From a checkpoint of a small mixture-of-experts model trained on Wikipedia: width 128, a softmax router.
Below are experts of layer 4 (counted from 0) of a mixture-of-experts language model. Rows are named router (the router's row for the expert), up (a neuron's input weights, with its number), down (a neuron's output weights, with its number) and show model dimensions 0-127. Each number is 200 + 30 x the weight over its row's rms, rounded and kept within 0 to 999.
After each expert's rows: "comes after" lists some tokens at least twice as common just before its tokens as in all text; "comes before" lists some tokens at least twice as common just after its tokens as in all text. This comes from a sample of Wikipedia text that the model never trained on. Tokens count by the router's weight.

# expert 43
router,173,186,230,182,159,196,215,154,197,245,211,194,219,170,183,259,202,174,180,160,189,234,185,248,174,229,154,214,161,233,188,174,171,249,197,206,164,206,252,187,138,201,245,139,170,220,206,200,170,173,249,208,213,172,181,170,194,234,135,132,158,197,213,194,275,213,210,201,243,199,136,225,190,198,238,206,213,182,167,200,206,189,221,201,153,138,178,214,228,245,191,188,242,228,164,192,182,200,159,191,179,231,237,167,219,227,171,236,196,171,218,204,167,167,235,210,213,206,229,150,197,227,226,189,187,240,178,188
up0,210,206,240,230,235,224,173,225,201,199,187,163,186,222,158,233,147,133,213,192,208,244,198,188,192,209,162,185,204,197,173,160,229,229,210,208,184,212,178,156,171,140,227,199,153,242,214,193,185,177,165,226,182,235,177,210,149,173,228,218,170,277,193,233,132,157,285,150,229,154,235,216,211,196,275,235,219,194,187,201,188,243,224,209,204,150,197,203,222,191,221,221,230,223,171,168,175,197,218,220,210,257,192,209,212,246,208,180,200,268,205,211,192,183,196,197,205,254,219,164,212,232,200,182,212,239,176,191
down0,237,233,180,198,180,208,208,240,161,177,179,195,182,190,209,157,233,193,264,212,148,176,203,210,133,198,242,192,200,217,212,205,216,175,201,211,215,232,117,191,196,199,238,222,240,208,174,199,210,201,155,144,182,225,218,178,173,247,187,205,283,216,242,175,211,240,233,168,204,204,229,167,213,197,153,228,205,230,205,216,187,221,206,148,158,221,262,233,229,203,160,162,182,157,183,222,173,172,237,229,233,183,196,211,225,173,233,177,226,200,171,212,213,239,187,161,283,190,232,216,201,187,255,251,224,188,189,226
comes after: " of", "1", ".", "5", "3", "8"
comes before: " |", "8", "°N", "4", "5", "3"

# expert 20
router,189,208,210,238,238,167,258,238,217,218,168,237,158,232,200,132,195,226,230,200,194,198,202,163,241,212,223,279,233,247,172,218,231,225,199,195,199,239,149,242,171,159,168,200,201,196,214,160,204,232,198,238,202,216,199,227,200,171,225,219,241,183,180,193,205,197,172,166,184,170,193,175,225,181,216,188,189,221,247,244,188,198,193,162,250,249,197,149,200,203,221,233,179,232,200,221,205,170,193,190,271,203,208,227,216,180,261,138,188,216,167,279,249,197,199,162,202,192,162,222,220,201,148,151,209,193,189,154
up0,148,206,202,180,202,200,161,201,219,225,200,177,246,171,156,203,193,281,202,126,240,179,208,200,198,130,171,232,179,249,215,153,220,205,169,193,149,261,194,140,140,190,198,150,155,185,176,166,165,184,203,219,190,192,240,168,169,282,228,204,181,155,190,226,207,211,226,204,245,201,169,217,167,192,229,201,259,193,221,175,160,215,188,213,178,219,177,193,223,195,178,189,178,191,197,208,213,250,215,208,199,180,191,172,232,147,148,233,160,212,235,176,216,204,230,145,210,222,211,187,210,184,225,197,192,216,234,232
down0,209,131,189,181,208,164,214,193,196,197,212,139,174,223,165,194,191,244,186,233,157,198,190,167,192,165,238,244,245,221,210,198,196,183,196,148,164,170,190,185,233,194,193,217,230,244,247,225,219,222,211,207,179,240,196,222,234,201,184,198,218,202,156,222,191,156,191,182,224,242,220,160,186,239,212,301,224,201,155,207,246,208,168,151,182,197,194,165,242,191,235,235,253,235,229,156,193,179,241,159,204,144,204,167,173,204,213,262,253,206,202,226,209,211,214,144,177,223,195,190,185,208,245,212,180,188,195,137
comes after: ",", "==", " is", " and", " to", " it"
comes before: " the", " a", " also", " to", " that", " in"

# expert 5
router,161,241,197,196,237,188,271,166,161,188,219,228,208,192,184,213,218,203,204,194,264,184,178,228,202,243,241,220,143,188,186,249,237,162,197,173,175,222,187,186,245,177,166,262,220,206,219,206,194,195,195,197,204,201,129,250,209,131,196,250,237,166,217,212,295,192,198,207,182,242,178,190,191,212,204,178,257,220,258,207,206,250,173,159,217,240,220,168,185,173,194,234,238,222,210,246,196,218,181,185,217,219,218,259,173,201,210,213,201,166,225,196,214,224,183,235,229,167,201,208,165,219,171,238,240,218,171,185
up0,213,192,219,222,97,232,213,186,140,188,141,177,256,175,187,186,216,198,196,177,200,176,183,219,183,256,208,239,173,187,235,198,200,212,195,285,187,243,217,180,228,211,192,242,211,221,167,157,155,180,197,212,191,156,180,182,178,178,169,173,171,144,156,187,171,245,224,236,210,210,237,192,224,222,235,233,173,193,183,196,266,207,213,238,194,225,148,176,207,174,172,210,154,209,198,234,199,151,197,233,260,174,188,213,176,159,211,216,157,203,202,185,182,235,160,199,162,168,193,219,193,157,249,194,220,235,215,190
down0,186,177,178,251,135,206,189,205,195,201,220,144,240,181,195,242,204,228,215,150,143,141,210,241,203,235,214,168,172,221,253,240,242,200,221,226,217,210,224,241,233,244,248,254,201,202,185,194,190,289,188,255,224,180,175,210,205,199,131,209,155,231,170,208,169,222,249,217,210,226,214,173,169,212,185,191,215,202,209,244,183,180,213,149,191,197,173,207,238,204,199,185,195,240,245,220,207,189,241,182,204,187,210,141,201,182,187,189,186,199,184,227,191,177,204,199,186,197,176,197,217,234,289,146,219,178,192,157
comes after: " was", " to", " a", " and", " he", " had"
comes before: " to", " the", " in", " a", " by", " his"

# expert 32
router,269,208,201,188,236,147,247,173,213,220,216,206,224,195,123,190,194,206,203,161,232,229,171,205,201,227,222,155,214,203,204,196,228,190,148,188,183,154,200,212,170,218,212,173,178,236,231,199,207,159,262,227,225,251,190,221,205,137,180,192,233,187,201,235,179,209,172,169,185,212,179,227,176,214,183,213,179,154,252,208,184,208,207,218,196,149,236,251,169,159,152,260,221,231,161,252,247,247,245,247,186,205,175,202,190,252,201,245,234,177,194,221,231,174,206,231,235,156,197,224,186,161,174,215,191,240,191,174
up0,178,121,197,191,213,203,218,206,171,163,196,272,190,165,203,248,201,174,221,131,234,173,202,219,156,207,230,224,140,253,223,231,216,226,204,197,162,190,219,216,215,156,173,168,245,206,173,194,197,162,226,206,190,202,166,178,227,175,207,224,173,160,242,172,123,187,218,259,211,157,240,214,218,205,212,214,199,192,257,129,220,216,189,192,211,184,240,230,199,161,199,210,173,184,181,213,170,177,210,183,192,204,185,205,233,176,249,217,192,221,229,170,189,140,236,174,206,155,193,152,228,214,185,223,278,208,220,195
down0,197,206,212,192,252,124,196,198,225,191,209,217,239,217,193,200,200,248,213,199,250,181,165,244,218,197,201,226,261,176,200,226,202,162,275,181,171,156,176,183,143,188,212,198,166,194,207,196,235,224,239,219,172,184,234,148,206,224,217,191,194,226,231,252,170,165,200,197,215,206,200,128,249,185,197,189,177,176,263,186,251,220,192,193,169,210,253,202,160,234,252,205,192,247,206,224,234,271,195,191,241,222,209,179,187,221,169,194,225,257,203,139,196,214,229,174,150,209,213,193,211,195,163,238,203,168,229,177
comes after: " |", " ", " was", "-", " a", ";"
comes before: " |", " |\n", " of", ":", " by", ";"

# expert 75
router,151,195,191,219,117,200,159,228,172,179,204,200,226,166,157,258,147,150,228,246,200,189,172,220,190,187,158,235,161,213,183,242,176,214,188,178,190,173,234,208,154,148,213,229,254,220,168,233,144,181,176,157,228,180,202,201,159,237,202,172,183,224,193,152,257,250,233,183,154,222,219,243,214,201,211,227,207,200,174,185,208,183,231,193,213,168,209,179,195,166,229,154,221,246,197,165,172,209,195,167,168,203,201,168,187,212,225,227,220,198,166,234,226,213,237,160,250,145,182,203,199,187,136,173,219,183,222,204
up0,192,178,220,185,211,222,190,150,181,176,226,187,173,194,206,168,219,158,227,156,213,185,207,161,195,183,202,225,181,216,187,215,279,206,228,200,221,235,240,167,203,184,213,180,260,183,178,189,210,227,176,221,200,173,190,210,159,184,198,159,209,139,178,129,216,249,241,171,208,162,202,254,233,164,231,170,238,179,193,217,165,195,200,200,207,162,242,87,202,156,197,194,205,178,212,214,220,149,190,238,232,216,199,216,198,212,232,152,153,171,183,193,205,185,228,157,180,239,144,202,233,136,232,184,244,203,222,212
down0,216,215,170,169,217,210,244,230,160,131,209,209,153,187,174,189,168,218,184,230,197,179,172,225,216,216,203,196,187,169,201,186,172,192,219,201,142,204,240,163,269,223,243,226,260,227,184,184,214,201,171,191,155,217,182,164,265,154,207,196,217,188,174,211,187,223,201,181,189,195,186,205,158,217,174,233,146,170,195,186,180,179,273,151,139,197,156,170,212,237,230,165,214,229,162,163,192,134,224,223,183,158,228,177,228,195,229,196,159,187,183,234,183,212,208,186,159,251,170,182,152,230,220,156,146,213,212,180
comes after: " ", "0", "2", "1", "3", "5"
comes before: "0", "9", "–", " |", "1", "2"

# expert 8
router,243,228,194,180,217,221,204,190,197,189,190,166,174,123,156,244,188,172,184,218,193,174,187,234,157,218,176,166,188,247,141,190,169,223,178,176,217,192,179,241,176,166,207,224,178,197,213,229,225,176,242,230,153,228,133,182,220,205,219,223,146,190,202,203,239,217,204,212,251,171,196,281,250,174,247,201,225,186,187,206,235,195,248,189,157,212,190,244,199,216,188,209,209,140,185,184,196,228,154,243,170,219,210,225,184,174,214,248,214,219,155,236,251,211,193,166,206,206,223,213,201,126,211,149,242,209,179,161
up0,192,156,221,182,202,211,214,172,198,252,207,232,204,181,162,227,205,191,242,155,232,218,209,181,238,182,188,194,195,176,195,172,182,194,216,193,231,244,122,246,172,247,255,128,203,227,251,149,153,162,210,172,249,201,257,199,234,229,199,212,188,157,189,254,199,214,193,217,282,154,216,214,246,167,235,213,209,171,197,237,235,191,178,227,199,177,156,234,186,185,225,218,216,182,208,211,172,215,221,207,200,211,196,257,192,159,155,195,175,242,158,179,227,248,204,149,184,182,185,188,216,194,230,200,240,243,188,197
down0,218,187,214,149,209,246,215,133,210,186,218,145,189,176,136,263,188,195,207,178,183,232,192,161,200,197,223,186,266,258,216,199,206,169,181,183,188,178,163,242,187,170,192,190,231,177,219,178,207,170,218,273,195,228,196,199,188,199,222,225,171,189,198,203,223,148,259,197,159,169,187,198,132,201,229,189,220,137,163,175,210,240,260,193,230,197,167,204,166,173,198,219,211,205,183,190,218,168,150,207,146,184,189,164,224,217,198,243,164,179,199,188,158,190,172,207,163,196,221,278,236,210,159,199,185,218,251,191
comes after: "9", "1", "0", " ", "–", "2"
comes before: "0", "5", "6", "8", "4", "7"

# expert 41
router,216,281,205,194,224,151,118,239,213,204,217,190,224,207,226,172,220,194,174,202,228,232,188,180,186,200,221,226,211,218,193,202,260,171,210,192,211,185,164,177,158,195,197,213,167,153,190,213,213,172,224,213,242,185,144,171,233,177,163,253,201,246,208,214,257,169,186,135,163,240,267,197,172,205,178,229,220,192,191,208,183,216,234,229,184,171,258,195,216,179,184,217,266,186,170,113,229,243,195,217,214,209,199,212,200,219,164,173,253,194,207,217,213,224,204,201,176,175,200,283,184,174,198,200,189,196,232,172
up0,201,208,298,179,212,213,156,184,227,176,212,190,237,196,161,190,143,258,228,153,258,212,199,213,210,183,221,218,146,250,226,231,194,197,217,206,229,169,193,204,212,244,201,203,169,215,230,210,229,156,184,185,184,171,153,196,204,188,215,196,224,222,210,181,210,203,187,199,241,199,174,242,149,144,177,221,225,180,184,241,199,231,212,299,179,192,192,183,239,164,134,221,215,263,193,176,228,203,210,205,217,177,248,165,200,208,155,145,211,211,242,173,217,183,207,207,153,224,176,222,242,226,227,192,247,203,185,202
down0,225,234,185,226,203,221,211,180,127,222,187,176,174,246,226,205,148,211,194,209,197,219,253,194,236,198,250,187,218,232,189,212,231,174,185,150,206,250,155,214,222,183,184,187,202,245,193,243,179,221,182,227,234,240,219,222,210,217,239,248,148,204,181,237,149,131,191,205,192,224,211,124,187,251,223,228,199,177,186,180,172,211,227,200,193,148,197,173,173,173,222,206,191,211,175,256,215,218,196,239,240,186,215,187,217,197,227,174,217,231,259,210,133,157,177,252,224,228,151,143,168,191,191,177,181,182,168,218
comes after: "-", "2", "1", "|", "==", " In"
comes before: ":", "\n", "|", " of", "==\n", "==\n\n"

# expert 12
router,242,232,183,223,143,227,180,228,228,177,195,185,237,159,199,185,180,246,169,216,183,185,210,205,195,203,237,156,242,235,160,216,189,219,184,200,229,182,222,258,158,173,210,282,138,214,129,206,172,199,226,196,164,218,156,220,184,192,197,180,189,281,172,188,237,209,220,218,189,169,220,223,185,170,235,157,220,213,172,185,227,173,237,152,216,176,179,233,195,201,150,166,166,171,159,217,210,168,211,234,196,219,200,183,203,161,260,231,247,174,188,208,236,212,221,209,140,209,209,247,194,156,222,177,168,170,209,170
up0,233,188,267,204,131,203,217,187,216,183,203,198,228,203,235,216,224,238,212,197,220,224,203,213,214,202,223,190,213,237,194,164,223,227,237,204,224,196,225,219,311,211,202,168,208,190,215,231,195,164,212,188,176,200,174,204,253,193,181,186,215,265,143,233,210,156,231,193,189,155,224,219,160,244,254,160,197,162,202,166,236,241,185,174,236,244,156,174,264,211,187,181,208,173,175,193,175,145,183,257,186,185,163,190,197,162,221,185,187,166,118,176,166,222,153,182,216,197,200,215,221,197,207,223,224,181,229,216
down0,225,200,254,174,172,236,214,237,178,169,231,192,186,194,191,211,241,229,174,185,230,180,153,216,201,224,211,246,202,253,191,196,213,157,200,206,163,165,209,182,225,185,191,176,182,199,170,277,253,180,216,193,248,232,151,196,201,191,211,200,137,261,199,177,244,176,202,195,171,173,208,160,195,233,224,200,230,242,165,196,200,174,212,143,160,185,151,161,259,169,186,153,215,222,154,247,231,248,208,198,202,229,163,174,200,235,215,198,213,169,184,132,212,229,171,157,169,214,217,244,194,262,174,214,187,172,179,185
comes after: "0", "9", "–", "2", "8", "3"
comes before: "0", "1", "2", "5", "9", "4"